{
  "n_layer": 8,
  "d_model": 128,
  "n_experts": 64,
  "experts_per_token": 4,
  "d_expert": 64,
  "d_shared_expert": 0,
  "activation": "gelu",
  "moe_layers": [0, 1, 2, 3, 4, 5, 6, 7],
  "router_score": "softmax",
  "normalize_top_k": false,
  "routed_scale": 5.26,
  "balance_loss": 0.00154,
  "balance_bias": true,
  "init_std_router": 0.0147,
  "lr_router": 0.000389,
  "n_head": 8,
  "n_kv_head": 8,
  "head_dim": 32,
  "vocab_size": 9570,
  "norm": "layernorm",
  "norm_place": "pre",
  "norm_eps": 1e-06,
  "positions": "rope",
  "rope_base": 10000.0,
  "rope_fraction": 0.25,
  "qk_norm": false,
  "attn_scale": 0.177,
  "tie_embeddings": false,
  "parallel_block": true,
  "init": "normal",
  "init_std_qkv": 0.0404,
  "init_std_o": 0.0,
  "init_std_up": 0.0404,
  "init_std_down": 0.0,
  "optimizer": "soap_variant",
  "lr": 0.00619,
  "lr_mult_o": 0.932,
  "lr_mult_up": 0.774,
  "beta1": 0.95,
  "beta2": 0.95,
  "lr_head": 0.00404,
  "grad_clip": 1.0,
  "warmup_steps": 200,
  "schedule": "wsd",
  "decay_fraction": 0.313,
  "decay_shape": "pow",
  "final_lr_fraction": 0.0,
  "batch_tokens": 32768,
  "seq_len": 512,
  "doc_mask": true,
  "z_loss": 0.0001,
  "train_tokens": 243000000,
  "steps": 7416,
  "dataset": "wikipedia_en"
}
Below are experts of layer 3 (counted from 0) of a mixture-of-experts language model. Rows are named router (the router's row for the expert), up (a neuron's input weights, with its number), down (a neuron's output weights, with its number) and show model dimensions 0-127. Each number is 200 + 20 x the weight over its row's rms, rounded and kept within 0 to 999.
After each expert's rows: "comes before" lists some tokens at least twice as common just after its tokens as in all text; "gets" lists some tokens that make up at least twice as much of what it gets as of all text. This comes from a sample of Wikipedia text that the model never trained on. Tokens count by the router's weight.

# expert 10
router,206,171,166,186,204,215,187,203,205,186,164,185,217,194,192,207,224,258,203,235,208,209,198,223,210,229,235,185,169,198,194,167,216,189,194,239,197,205,206,194,198,187,216,215,203,243,221,177,192,196,205,188,193,200,185,220,228,207,167,220,199,183,182,221,209,190,234,208,186,212,171,216,225,237,189,218,173,219,202,184,184,189,168,211,207,185,201,213,206,206,170,182,193,188,180,218,197,177,219,220,183,229,201,206,146,175,183,221,186,206,226,217,189,174,205,211,203,191,238,177,214,220,172,178,213,224,166,226
up5,169,224,204,234,266,226,159,203,196,202,209,211,189,211,200,210,184,196,206,206,220,195,217,222,184,202,220,213,191,192,206,215,189,182,189,181,224,226,201,204,211,216,215,202,247,212,205,211,219,178,210,192,163,219,215,218,181,195,208,175,182,178,183,159,180,179,234,219,161,214,208,193,206,206,203,182,183,204,241,172,224,201,183,187,181,192,208,182,183,184,191,202,191,180,201,206,179,209,221,183,208,219,217,235,220,196,213,221,196,214,221,210,208,188,188,268,162,232,175,205,186,227,200,183,168,213,208,220
down5,253,198,179,183,181,186,200,234,196,215,199,237,225,178,189,183,195,187,198,212,236,203,170,180,197,209,208,182,224,168,199,199,188,216,199,211,172,196,219,240,190,207,189,227,179,185,199,190,161,203,216,235,227,207,211,187,200,187,183,167,234,152,218,216,201,201,206,213,203,213,178,185,178,202,213,211,216,181,162,202,199,179,231,218,196,209,181,213,193,221,177,123,211,193,206,209,245,196,214,208,173,207,165,213,194,196,206,173,196,188,207,187,207,205,181,172,190,182,202,222,196,184,207,203,203,179,213,168
comes before: " ", "0 ", "1 ", "1", "2 ", "— "
gets: "| ", "; ", "- ", ") ", "); ", "\n  "

# expert 19
router,181,209,192,190,204,208,225,183,224,192,216,220,231,184,201,223,180,210,200,211,202,169,175,204,234,184,194,202,231,213,195,221,204,175,213,148,182,198,207,182,207,208,204,219,210,191,186,255,218,184,214,175,228,234,182,181,188,161,203,177,211,181,186,213,189,190,205,214,192,209,200,195,184,177,197,206,204,192,215,226,161,210,158,206,260,198,192,178,174,232,153,190,196,209,201,192,191,193,221,196,189,226,178,210,162,221,168,218,225,209,178,222,198,207,184,194,200,201,190,242,207,194,192,228,184,234,222,200
up0,177,180,159,154,201,215,211,247,204,171,169,208,231,177,221,215,211,184,229,234,192,158,199,207,159,175,203,217,206,199,217,207,194,252,224,219,213,188,222,207,167,207,200,204,205,205,202,228,230,202,163,214,191,202,176,205,197,187,166,196,184,193,199,177,200,179,196,213,238,201,201,201,180,222,234,177,192,234,219,207,214,188,209,204,201,219,209,227,197,201,234,190,190,198,199,207,232,214,201,210,199,196,207,214,244,222,223,213,198,209,219,221,188,200,196,166,200,213,217,242,210,225,201,196,235,188,215,215
down0,215,203,262,192,228,191,205,211,223,200,223,228,199,216,186,182,182,185,195,181,207,216,239,192,237,236,169,191,207,196,207,170,205,215,175,205,192,201,211,224,190,223,218,203,219,200,189,187,197,198,199,171,216,171,215,217,215,208,197,200,186,234,198,221,200,220,189,168,179,194,187,220,190,208,184,200,198,171,182,203,208,198,197,151,223,216,181,186,201,199,196,181,239,206,164,180,179,242,206,221,218,203,188,226,196,167,193,185,193,223,189,191,209,211,150,236,192,221,180,219,204,194,181,268,206,199,188,195
comes before: "the ", "a ", "his ", "their ", "its ", "her "
gets: "of ", "for ", "by ", "in ", "to ", "with "

# expert 7
router,239,208,172,246,225,205,186,230,207,193,168,197,197,182,212,186,200,212,173,197,217,224,197,196,184,211,178,152,190,203,177,187,224,199,198,237,210,207,204,158,208,193,182,205,227,197,213,220,186,171,211,206,202,212,185,201,228,218,199,189,217,205,194,206,186,233,216,190,208,136,180,187,212,166,207,194,183,219,237,183,187,215,184,184,198,200,217,220,174,217,195,189,261,238,203,207,202,183,220,184,176,192,185,203,200,191,210,175,226,177,229,193,194,226,194,172,239,215,192,181,181,196,182,194,228,195,180,192
up8,215,211,192,192,172,195,198,186,218,201,226,172,215,218,195,192,183,204,211,203,216,194,182,179,187,192,181,222,191,186,226,197,192,187,154,161,176,246,202,194,190,220,183,207,195,197,236,221,207,200,195,199,195,204,227,212,181,212,188,206,177,196,205,212,182,204,178,237,217,202,206,198,174,188,204,186,202,200,224,182,219,173,212,211,207,198,177,216,219,219,174,185,209,204,226,180,134,223,239,197,223,242,157,214,213,216,219,190,228,153,205,197,204,152,223,221,184,184,178,183,179,156,186,190,181,215,214,194
down8,212,192,202,190,204,190,192,167,192,159,188,248,241,207,168,193,189,208,233,198,184,165,202,207,182,184,209,186,193,202,179,237,205,183,191,231,187,216,160,187,209,226,212,202,227,198,172,226,173,170,171,228,205,215,185,183,234,178,228,206,215,184,190,208,182,173,180,176,185,191,185,202,202,183,205,200,207,218,197,212,169,220,202,209,223,199,193,175,169,206,208,180,194,193,188,212,211,159,199,188,201,184,187,189,231,225,200,229,202,218,173,224,217,213,140,215,216,234,201,192,187,203,191,225,219,224,170,188
comes before: "| ", "|", "(", "years ", "m ", "– "
gets: "1 ", "2 ", "3 ", "0 ", "4 ", "5 "

# expert 56
router,182,195,197,165,219,186,213,179,188,186,204,198,174,215,213,202,206,188,216,183,191,211,186,205,200,204,194,168,220,183,181,217,174,216,215,192,199,223,199,224,208,197,172,208,201,201,199,236,169,187,224,162,181,223,174,207,192,180,228,183,235,188,225,215,180,185,154,199,235,207,228,180,187,186,218,205,197,173,233,216,154,196,166,222,233,211,218,191,205,214,187,200,194,216,231,207,163,213,223,194,211,224,184,163,181,231,194,212,256,229,170,216,183,205,202,197,202,188,181,224,182,222,182,203,164,200,208,179
up0,222,213,212,173,213,178,210,234,216,197,204,163,216,220,181,181,233,227,199,183,201,182,200,214,174,215,205,202,235,193,211,163,233,225,214,219,199,175,203,202,207,198,191,218,198,190,196,191,202,213,209,162,182,211,179,217,173,203,210,189,219,223,228,190,181,202,193,237,186,202,186,153,215,218,162,186,190,186,185,192,223,232,185,198,165,183,183,227,195,176,183,220,196,221,160,221,216,190,214,216,216,176,184,158,171,212,191,206,199,221,225,216,220,193,233,228,172,215,184,176,206,216,175,213,203,200,162,234
down0,175,189,180,179,210,229,193,195,219,196,215,193,219,152,209,225,207,209,180,181,216,184,185,161,220,185,191,209,207,219,232,219,191,174,179,227,176,170,213,209,216,199,214,196,172,223,209,171,193,215,224,220,210,195,232,202,194,189,201,196,204,181,221,222,206,161,213,178,175,192,197,250,188,188,202,198,217,218,194,218,207,203,207,175,220,207,201,219,189,197,244,168,200,191,229,189,212,177,229,182,198,202,152,247,243,227,203,221,204,230,198,192,195,201,211,185,197,210,242,228,209,185,199,230,184,177,230,205
comes before: "the ", "a ", "his ", "well ", "an ", "their "
gets: "in ", "as ", "and ", "at ", "on ", "with "

# expert 11
router,185,224,193,199,187,213,223,224,163,186,141,207,178,184,211,200,194,191,218,183,181,190,189,215,216,200,212,172,222,173,196,219,200,227,196,190,219,206,222,193,203,226,163,213,160,182,202,243,166,219,219,180,189,198,185,211,184,201,217,196,190,209,220,168,214,182,211,208,209,212,228,193,225,165,222,202,227,229,200,220,172,192,183,198,247,193,177,210,204,161,196,189,217,191,236,220,188,224,184,161,188,213,205,189,164,226,203,244,227,203,202,211,195,198,182,192,218,184,221,200,189,226,203,174,169,178,209,201
up2,191,225,208,187,209,185,201,192,211,184,192,170,229,188,183,201,217,217,163,209,186,201,229,202,193,207,191,180,223,207,174,232,173,194,198,218,212,211,246,198,194,241,221,214,226,166,222,194,210,198,209,187,200,172,198,219,187,205,185,177,186,188,212,199,234,179,184,171,187,228,201,212,177,181,204,172,221,192,224,175,197,162,208,188,171,248,175,220,190,199,161,205,202,180,185,201,188,189,205,161,208,207,189,207,213,210,201,235,209,232,209,213,207,206,239,232,209,167,186,212,149,196,185,194,229,238,193,179
down2,187,185,183,191,203,189,168,179,186,200,160,192,173,213,191,190,215,216,226,199,250,162,211,223,218,177,207,217,180,202,191,193,202,193,207,218,200,195,189,208,217,223,199,190,208,262,158,226,185,187,215,204,209,220,211,204,186,195,214,201,222,206,224,194,177,206,241,193,185,198,200,188,196,206,194,204,174,220,175,206,209,212,213,200,193,206,215,187,211,222,212,231,196,173,188,190,188,194,177,243,202,190,203,178,179,195,216,202,193,196,186,185,231,190,187,146,175,243,212,177,254,205,202,205,209,186,176,265
comes before: "the ", "he ", "was ", "a ", "it ", "they "
gets: "that ", ", ", "which ", "as ", "who ", "also "

# expert 28
router,199,217,176,197,197,201,160,249,169,176,197,160,224,188,213,209,184,185,199,193,214,197,228,182,200,193,208,153,223,206,205,214,220,166,190,223,191,192,191,205,234,185,163,166,198,208,227,210,171,196,217,184,200,195,193,221,207,189,225,180,153,182,230,187,236,187,193,163,188,160,238,187,197,203,212,198,225,182,211,218,212,206,186,201,186,220,224,203,192,189,202,193,212,231,235,203,194,195,221,173,215,196,177,212,221,168,201,210,256,214,192,205,170,206,222,198,203,186,191,206,185,217,186,188,200,236,194,204
up2,196,200,166,162,179,215,203,177,202,212,168,202,208,210,220,213,170,194,180,164,204,186,201,193,209,210,200,201,191,201,238,179,205,223,185,186,179,232,194,207,201,216,178,186,197,201,181,196,202,223,231,174,231,197,184,192,204,235,198,211,229,209,220,189,212,173,204,183,176,197,216,210,188,212,216,165,237,218,195,203,214,226,211,187,203,197,214,205,160,216,194,212,191,239,186,174,197,204,191,204,224,178,155,206,164,265,201,206,160,233,236,170,233,204,219,191,223,214,210,222,230,213,208,211,209,222,182,203
down2,187,194,221,184,188,156,193,198,211,225,197,224,159,206,231,199,181,208,181,189,179,180,170,239,217,225,185,191,199,227,200,233,214,216,176,203,179,183,174,201,180,187,212,197,209,203,227,179,213,190,219,195,207,198,173,179,191,210,181,184,234,233,181,224,158,185,210,190,205,178,198,207,201,212,163,149,194,204,213,207,226,216,184,209,166,186,190,189,227,199,209,235,192,211,184,169,172,208,205,170,229,204,235,209,188,206,172,184,194,194,211,241,228,234,202,183,182,201,166,189,210,189,193,208,181,211,164,215
comes before: "of ", "and ", "in ", "to ", "for ", "with "
gets: "ation ", "ated ", "ed ", "al ", "ate ", "tion "

# expert 6
router,224,178,164,197,182,225,165,225,169,208,219,183,188,196,201,195,192,189,209,195,219,200,205,201,188,212,190,157,216,202,144,189,206,179,205,207,174,207,180,211,223,223,202,184,195,188,198,204,176,224,220,196,172,201,187,191,223,215,214,180,194,179,181,170,216,197,208,135,196,162,247,195,182,221,210,201,235,208,231,241,188,204,183,189,212,203,204,199,201,193,216,197,196,217,200,188,216,195,224,178,225,222,186,200,213,171,201,232,241,212,199,211,171,187,209,176,250,185,197,192,179,229,183,212,211,204,206,237
up5,221,188,199,208,200,192,213,194,195,199,262,187,180,219,201,174,208,178,184,181,211,176,202,203,237,202,186,209,157,170,206,206,190,214,205,204,194,222,176,195,175,196,188,183,184,218,237,223,215,216,195,185,195,196,212,221,196,166,241,217,201,190,196,176,155,203,164,178,221,207,188,164,219,198,167,195,234,208,176,174,165,175,185,229,194,188,181,233,181,216,192,212,229,176,174,188,202,190,183,234,175,220,195,215,191,176,199,216,197,207,196,224,226,182,210,213,189,172,149,200,201,204,210,206,204,172,209,225
down5,207,178,206,241,200,220,199,228,211,170,180,194,197,209,259,161,194,193,218,184,200,225,148,201,201,190,201,175,218,195,203,206,219,189,171,176,216,198,234,203,208,217,217,192,217,197,206,194,154,186,206,178,220,206,171,225,183,211,163,181,223,192,213,200,220,183,210,205,193,205,216,236,182,191,214,178,200,173,196,199,224,201,216,180,214,193,239,174,189,203,204,183,160,226,211,205,194,235,231,169,228,208,226,216,204,206,204,191,246,191,207,216,185,170,168,228,177,207,226,194,191,189,223,198,210,223,193,193
comes before: "(", "and ", "of ", "in ", "to ", "was "
gets: "e ", "ing ", "es ", "er ", "s ", "o "

# expert 29
router,199,208,182,237,186,213,204,212,213,211,210,195,184,203,196,176,179,243,198,182,167,200,160,192,219,186,187,194,222,174,209,186,228,215,213,206,232,188,225,150,194,216,183,195,203,193,202,243,182,164,210,182,209,243,186,218,227,185,182,207,202,185,165,206,188,194,172,213,233,198,187,202,170,156,200,208,191,197,214,235,168,188,215,199,209,191,185,189,189,219,155,190,222,227,187,199,208,207,217,228,198,175,168,175,200,212,185,226,224,190,210,219,174,218,202,185,202,234,207,193,192,226,220,217,192,250,206,187
up0,240,195,190,202,198,228,193,241,197,228,173,201,201,211,192,242,223,201,225,172,210,187,160,205,236,202,177,211,210,190,190,186,203,208,169,201,224,210,197,174,187,200,182,167,191,154,235,183,205,220,180,191,166,201,208,199,199,201,162,186,211,212,203,193,205,176,187,212,166,172,180,190,230,183,215,181,207,212,242,199,186,163,201,209,215,182,195,211,204,218,200,155,250,201,205,202,184,194,196,203,218,231,200,208,192,229,160,183,248,194,228,200,202,195,191,202,197,194,186,235,202,201,222,196,212,207,228,223
down0,192,186,197,197,198,224,170,215,205,195,188,232,211,211,198,204,221,221,209,198,212,194,237,201,193,204,220,206,173,172,196,189,201,201,212,207,166,215,158,183,218,156,226,215,232,183,195,176,194,200,206,196,222,177,207,198,197,200,192,196,190,191,210,211,195,196,233,209,145,192,236,181,189,192,175,214,200,211,181,190,238,192,216,159,209,191,192,204,234,192,235,213,184,190,180,221,206,181,195,166,144,208,183,210,205,212,215,236,240,203,188,183,206,194,206,201,258,179,193,202,190,171,149,177,217,176,200,196
comes before: "the ", "201", "202", "200", "199", "a "
gets: "in ", "on ", "In ", "at ", "September ", "from "

# expert 5
router,187,215,184,187,203,200,191,174,157,211,214,216,216,190,172,187,209,193,196,203,184,185,195,195,236,195,213,177,224,228,208,213,203,168,214,170,214,208,244,214,195,230,210,219,208,173,207,228,217,190,194,187,169,210,228,205,186,189,216,189,159,196,201,223,196,183,194,215,240,206,223,203,162,172,173,214,221,180,215,204,180,201,210,153,227,187,241,191,205,185,161,191,201,219,214,191,186,189,191,198,204,247,196,204,143,213,179,234,224,197,182,214,175,223,185,204,206,228,200,195,200,213,174,218,234,188,206,180
up0,177,231,211,208,190,232,181,210,204,226,187,234,183,223,208,204,200,194,195,222,232,207,223,209,207,206,217,177,190,234,200,171,197,219,179,225,169,210,185,219,198,191,213,226,189,198,239,236,170,196,218,210,179,204,195,203,183,211,214,190,194,225,178,149,221,195,199,179,197,186,193,224,228,169,201,217,158,213,227,198,213,208,193,169,198,201,216,171,242,195,201,181,196,173,166,221,213,181,197,200,213,192,209,197,181,213,193,207,185,167,191,188,187,199,213,143,200,190,172,222,221,184,219,155,218,192,193,240
down0,187,202,195,187,196,192,178,177,248,212,213,192,196,163,220,165,225,228,208,193,174,190,207,209,209,159,184,201,233,201,196,180,222,185,208,198,206,197,220,208,199,178,183,227,249,198,160,182,197,193,204,184,208,210,222,208,230,203,214,226,226,195,196,207,159,191,195,212,187,178,193,198,207,184,192,183,202,202,198,226,182,220,199,192,170,176,205,196,198,183,197,183,175,165,212,237,241,213,214,182,204,196,206,207,186,218,159,180,192,184,218,212,197,225,192,168,228,196,220,245,188,199,177,230,152,237,229,218
comes before: "the ", "a ", "be ", "not ", "an ", "been "
gets: "to ", "was ", "is ", "with ", "be ", "were "

# expert 18
router,213,181,199,187,254,210,209,205,220,223,177,146,211,175,224,186,180,204,195,185,207,221,211,203,183,214,187,192,203,221,173,187,216,176,222,241,195,209,180,186,204,182,171,186,213,230,185,221,176,203,153,214,220,183,246,210,219,212,179,183,226,223,192,212,182,221,209,202,206,215,185,201,201,222,228,173,183,181,217,182,197,240,196,207,194,188,220,197,175,194,189,211,241,193,209,216,223,209,192,172,177,191,209,209,207,164,203,182,183,187,248,221,210,192,203,204,199,211,237,198,184,199,199,157,224,238,212,199
up11,191,214,200,195,196,190,171,181,168,240,167,186,223,201,224,199,138,217,207,156,169,190,202,206,203,233,185,196,192,212,180,198,209,208,183,209,168,213,232,226,224,184,202,146,202,218,169,195,191,219,190,200,201,224,192,214,220,212,215,197,216,179,228,197,193,213,200,213,176,207,205,202,187,233,160,176,246,185,190,227,210,202,230,208,213,185,207,216,180,168,229,201,229,217,205,194,182,190,204,229,187,197,201,221,197,163,198,198,193,180,201,155,195,203,214,177,219,242,178,193,189,206,170,199,194,202,201,200
down11,200,177,206,204,202,191,198,234,208,209,224,194,204,175,175,185,231,181,205,222,193,200,195,169,192,192,228,182,205,195,186,188,214,213,184,173,201,200,196,207,193,205,193,187,195,212,235,202,188,181,198,146,232,204,175,189,202,229,217,233,205,194,203,185,188,183,227,193,226,198,175,214,234,239,184,169,214,221,211,215,199,162,199,191,199,212,214,185,175,176,185,210,200,224,214,205,209,210,236,187,208,244,216,180,182,229,203,229,176,222,223,191,231,240,141,196,189,174,234,228,173,193,231,169,179,200,210,204
comes before: "–", ".", ",", ", ", ")", "; "
gets: "1", "2", "3", "4", "0", "5"

# expert 35
router,199,202,189,186,221,197,209,193,188,193,180,196,222,180,208,204,227,217,210,216,205,210,204,217,192,221,247,208,158,181,201,177,206,200,223,220,201,198,182,184,194,176,220,199,177,234,204,216,207,212,167,198,212,196,197,245,244,199,149,196,206,183,179,236,199,207,201,218,168,225,185,201,227,228,216,209,189,181,220,183,153,209,219,216,170,181,192,202,215,200,171,174,191,195,181,223,178,192,224,204,183,191,215,211,165,165,148,221,191,226,216,211,189,185,204,212,194,175,251,186,228,222,187,200,193,206,176,211
up9,192,226,192,183,202,178,203,218,195,172,246,211,213,183,217,208,236,190,215,202,186,222,186,203,182,164,180,214,173,202,168,182,212,193,185,239,233,192,162,225,199,239,199,223,177,223,209,236,161,208,218,179,203,201,215,194,179,246,216,191,167,240,197,232,238,240,221,216,173,212,210,223,187,211,202,197,184,172,228,194,194,205,220,218,203,205,205,204,172,216,203,190,180,201,185,207,207,215,213,196,226,236,199,222,182,193,193,177,196,191,212,208,206,215,237,206,201,219,166,204,227,185,215,207,183,221,209,184
down9,181,206,215,218,189,229,179,201,188,234,173,226,201,186,222,191,174,213,206,221,233,156,214,191,166,201,190,208,215,178,201,202,215,222,206,187,220,205,200,175,227,213,172,193,217,157,210,189,229,192,166,200,244,214,193,193,223,188,194,206,195,200,214,226,158,183,156,204,219,185,197,180,192,181,209,236,210,215,222,225,222,211,220,209,160,189,190,225,163,215,189,198,226,218,202,193,175,171,192,213,218,193,206,182,239,187,187,249,182,185,216,203,214,188,192,187,199,194,224,226,211,213,185,227,209,192,172,170
comes before: " ", "0 ", "1", "1 ", "2", "0"
gets: "| ", "201", "; ", "200", "202", "199"

# expert 21
router,201,187,186,181,226,209,180,184,198,193,144,208,219,175,191,193,188,258,199,236,203,223,191,226,203,213,233,205,197,213,194,161,192,214,181,219,177,203,197,190,199,175,232,218,211,231,211,184,167,217,201,224,203,191,175,206,212,197,185,215,225,182,170,219,226,191,203,221,204,223,184,221,196,239,216,210,181,205,200,169,184,190,175,205,211,187,195,192,232,220,185,182,197,176,191,207,198,195,227,208,179,221,245,205,171,191,189,234,176,213,219,207,187,194,207,216,211,169,236,172,209,222,188,195,219,231,162,231
up5,229,234,242,223,177,186,214,216,208,194,197,216,236,229,194,191,203,209,218,233,217,193,201,185,226,200,162,216,220,213,218,200,237,219,191,201,193,194,189,222,223,196,187,183,195,219,196,199,209,221,183,193,226,152,193,201,196,214,214,188,209,228,241,200,200,178,204,220,149,213,163,210,181,201,226,210,199,216,230,205,194,175,218,217,154,230,202,228,167,211,217,206,172,202,253,206,178,207,225,203,224,207,198,210,221,189,218,222,199,196,194,206,198,189,161,172,215,218,174,205,221,202,206,209,185,186,226,222
down5,184,200,213,206,213,224,183,215,193,215,180,199,188,183,234,178,220,183,177,176,201,143,185,239,168,206,216,180,202,194,174,173,157,191,200,218,204,179,180,170,218,220,185,190,207,219,191,199,172,218,168,191,216,192,197,177,223,225,180,228,207,215,212,191,212,202,177,187,197,178,201,175,207,209,185,217,226,171,194,177,172,225,173,203,178,195,211,151,215,196,167,148,201,209,163,210,199,196,207,225,179,180,189,195,189,182,220,209,198,210,191,189,190,234,201,236,194,182,191,210,192,203,200,195,198,243,190,161
comes before: " ", "0 ", "1 ", "1", "2 ", "\""
gets: "| ", "; ", ": ", ".", "); ", "—; "

# expert 50
router,183,220,200,226,200,210,226,173,217,220,200,215,181,176,209,210,179,200,196,186,198,179,170,211,225,174,185,200,220,175,196,215,198,169,215,165,193,205,226,158,212,224,206,210,186,181,184,229,223,159,201,184,229,231,204,189,205,168,218,200,199,181,192,212,181,189,192,213,180,221,208,185,190,182,217,198,230,207,211,228,166,216,170,199,244,189,189,190,177,213,160,176,193,222,224,219,187,198,219,212,196,201,185,188,168,238,190,253,202,209,182,201,167,183,206,212,203,225,201,240,204,186,194,226,176,227,233,184
up2,211,218,170,178,196,179,167,206,208,212,180,198,198,213,162,209,170,179,197,241,215,218,211,184,175,187,183,220,200,181,249,219,191,204,199,225,207,184,215,190,185,235,201,200,216,201,209,188,228,164,195,228,191,222,227,197,207,199,199,165,210,210,204,202,201,189,119,184,222,186,239,201,211,189,211,199,192,205,197,185,202,222,228,173,214,164,210,199,212,191,232,159,223,215,213,196,215,206,179,171,208,243,195,184,205,184,195,182,188,198,191,216,202,223,202,191,181,163,211,185,182,219,219,169,187,177,193,216
down2,175,210,219,217,206,214,228,171,206,198,184,206,196,215,212,212,208,197,198,191,194,201,220,232,234,184,209,199,182,233,190,185,220,219,198,209,178,215,176,164,217,182,169,185,177,205,209,218,186,233,165,180,213,172,175,219,219,175,233,221,220,217,204,191,193,190,210,219,202,226,171,170,184,213,177,189,199,213,199,190,209,161,195,241,237,244,181,178,178,203,183,205,223,163,196,207,194,186,208,199,192,168,204,236,190,211,205,226,190,200,172,191,189,197,197,229,194,265,227,211,186,178,224,214,212,209,212,173
comes before: "the ", "a ", "his ", "their ", "its ", "this "
gets: "of ", "in ", "for ", "on ", "from ", "with "

# expert 33
router,182,227,175,217,186,222,225,226,223,214,173,185,171,190,169,189,207,212,218,194,194,185,178,213,240,179,240,169,211,197,213,214,180,177,200,224,222,193,186,163,195,185,177,183,175,196,195,224,190,208,224,197,172,183,191,211,200,222,219,252,186,205,186,215,193,184,215,221,181,214,217,195,199,171,205,207,215,185,224,185,204,199,222,186,197,223,180,186,181,164,210,193,200,202,170,231,203,235,210,180,178,185,186,204,196,217,210,237,216,203,247,186,196,168,212,194,219,178,207,186,190,185,204,179,212,239,170,251
up0,207,231,212,206,222,190,202,191,205,196,162,231,175,212,220,190,218,223,154,197,170,216,188,190,200,216,207,198,167,236,223,197,227,202,192,189,206,205,193,188,193,182,222,233,192,177,179,203,194,204,182,188,208,173,221,190,222,200,197,207,208,179,220,185,191,197,212,208,205,186,218,195,168,220,177,206,192,188,202,229,236,214,191,209,186,227,202,204,203,245,200,185,208,252,208,215,219,203,193,170,201,242,232,258,219,226,184,245,209,233,209,176,222,229,206,216,207,222,189,203,199,170,166,223,199,183,180,182
down0,206,185,206,185,210,209,193,212,202,198,189,166,216,220,198,215,170,211,199,155,203,193,203,190,218,190,228,223,209,208,160,201,193,199,203,218,225,186,193,193,205,223,195,183,220,252,223,178,160,186,177,222,193,175,179,209,182,198,185,179,243,255,216,196,207,202,256,202,224,216,240,220,198,220,197,202,211,203,223,170,204,147,193,218,213,168,218,216,195,199,199,233,163,174,197,196,217,201,207,233,196,186,197,213,182,213,204,195,198,188,224,217,183,202,174,209,173,185,203,190,216,221,221,171,229,192,196,221
comes before: "and ", "which ", "but ", "including ", "with ", "who "
gets: ", ", "), ", "(", ") ", "\", ", "\" "

# expert 49
router,205,212,172,234,182,217,166,214,169,208,213,192,195,197,207,204,211,195,211,182,206,222,185,187,220,202,189,161,213,205,197,203,213,171,212,191,176,196,203,230,213,227,205,189,199,170,216,186,177,217,183,200,163,221,209,172,198,207,229,202,175,193,172,158,209,191,223,173,216,143,220,206,160,178,207,223,223,182,187,233,211,191,199,160,210,192,215,196,209,182,203,193,228,226,204,213,198,197,204,175,222,201,183,225,211,153,190,245,237,193,185,201,175,185,191,207,207,204,194,187,192,227,187,200,242,245,219,211
up2,211,234,182,214,175,206,210,211,172,224,188,191,180,182,206,190,211,194,174,225,166,215,219,211,173,209,221,199,198,199,191,185,197,226,208,176,206,176,203,230,215,172,181,168,184,211,176,213,171,184,212,249,162,221,227,186,182,194,213,196,195,154,221,196,219,194,183,150,171,231,220,212,174,165,202,198,205,209,202,186,220,192,218,206,219,207,181,208,226,198,198,207,252,155,216,185,214,200,172,219,227,189,229,224,196,191,188,209,213,199,205,192,176,176,189,172,185,188,183,238,205,184,190,200,223,201,207,176
down2,192,198,224,178,225,191,205,180,204,162,198,240,221,223,198,171,204,168,198,164,205,209,164,192,210,203,201,178,204,224,191,188,217,207,207,200,197,219,203,172,184,206,217,255,212,184,238,216,239,216,175,204,244,215,191,205,219,188,203,191,207,219,162,217,151,195,165,218,209,217,171,208,210,190,211,210,190,163,194,206,198,202,219,211,181,194,178,191,214,202,175,212,188,201,203,181,175,223,211,159,175,238,190,177,206,221,190,206,192,189,203,191,219,180,245,195,250,193,190,203,202,209,180,168,192,219,194,189
comes before: "to ", "of ", "in ", "and ", "for ", "with "
gets: "ing ", "ed ", "es ", "er ", "ers ", "t "

# expert 32
router,210,173,203,206,191,225,190,227,202,210,201,183,187,189,204,212,212,229,179,211,199,219,219,199,212,210,182,181,185,205,174,178,212,176,221,229,150,196,164,159,219,188,175,200,216,231,190,228,163,196,216,220,220,186,212,207,236,225,151,204,213,200,177,235,175,184,215,205,168,198,173,172,205,194,220,214,189,182,242,176,162,214,211,196,210,188,193,219,197,232,212,211,235,178,170,225,215,193,180,176,193,187,194,212,184,221,182,176,229,214,206,213,212,180,194,203,213,186,206,195,209,230,196,202,230,222,166,216
up11,193,184,218,169,243,218,221,188,199,181,204,159,186,223,165,212,210,207,201,222,188,177,178,185,181,244,200,187,223,217,201,171,224,191,186,215,172,176,213,242,199,203,202,198,195,195,227,167,193,168,196,211,205,172,192,188,207,208,194,192,218,208,198,187,204,205,197,239,204,190,221,215,198,179,195,165,208,219,213,189,224,232,228,209,165,189,185,173,204,177,216,212,228,222,206,191,186,191,215,189,214,197,164,184,227,228,198,199,248,223,193,233,192,170,209,209,191,192,189,203,163,195,210,153,181,208,184,245
down11,223,207,200,245,202,171,201,258,204,187,227,204,188,213,213,208,233,191,221,182,226,207,200,185,210,203,204,199,200,195,226,233,180,218,190,242,188,208,206,163,231,179,212,197,164,221,179,212,196,229,220,196,169,231,207,193,187,187,180,201,218,162,185,186,196,204,176,206,191,214,189,181,209,165,187,203,207,217,190,171,186,248,186,183,210,217,235,207,166,221,239,174,196,214,185,239,166,201,193,208,192,173,222,221,196,158,207,190,180,202,186,198,187,193,191,213,221,211,196,212,194,190,221,180,221,220,223,212
comes before: "\n", "\n\n", "–", "| ", ")", ", "
gets: "|", ")", ".", ") ", "6", "5"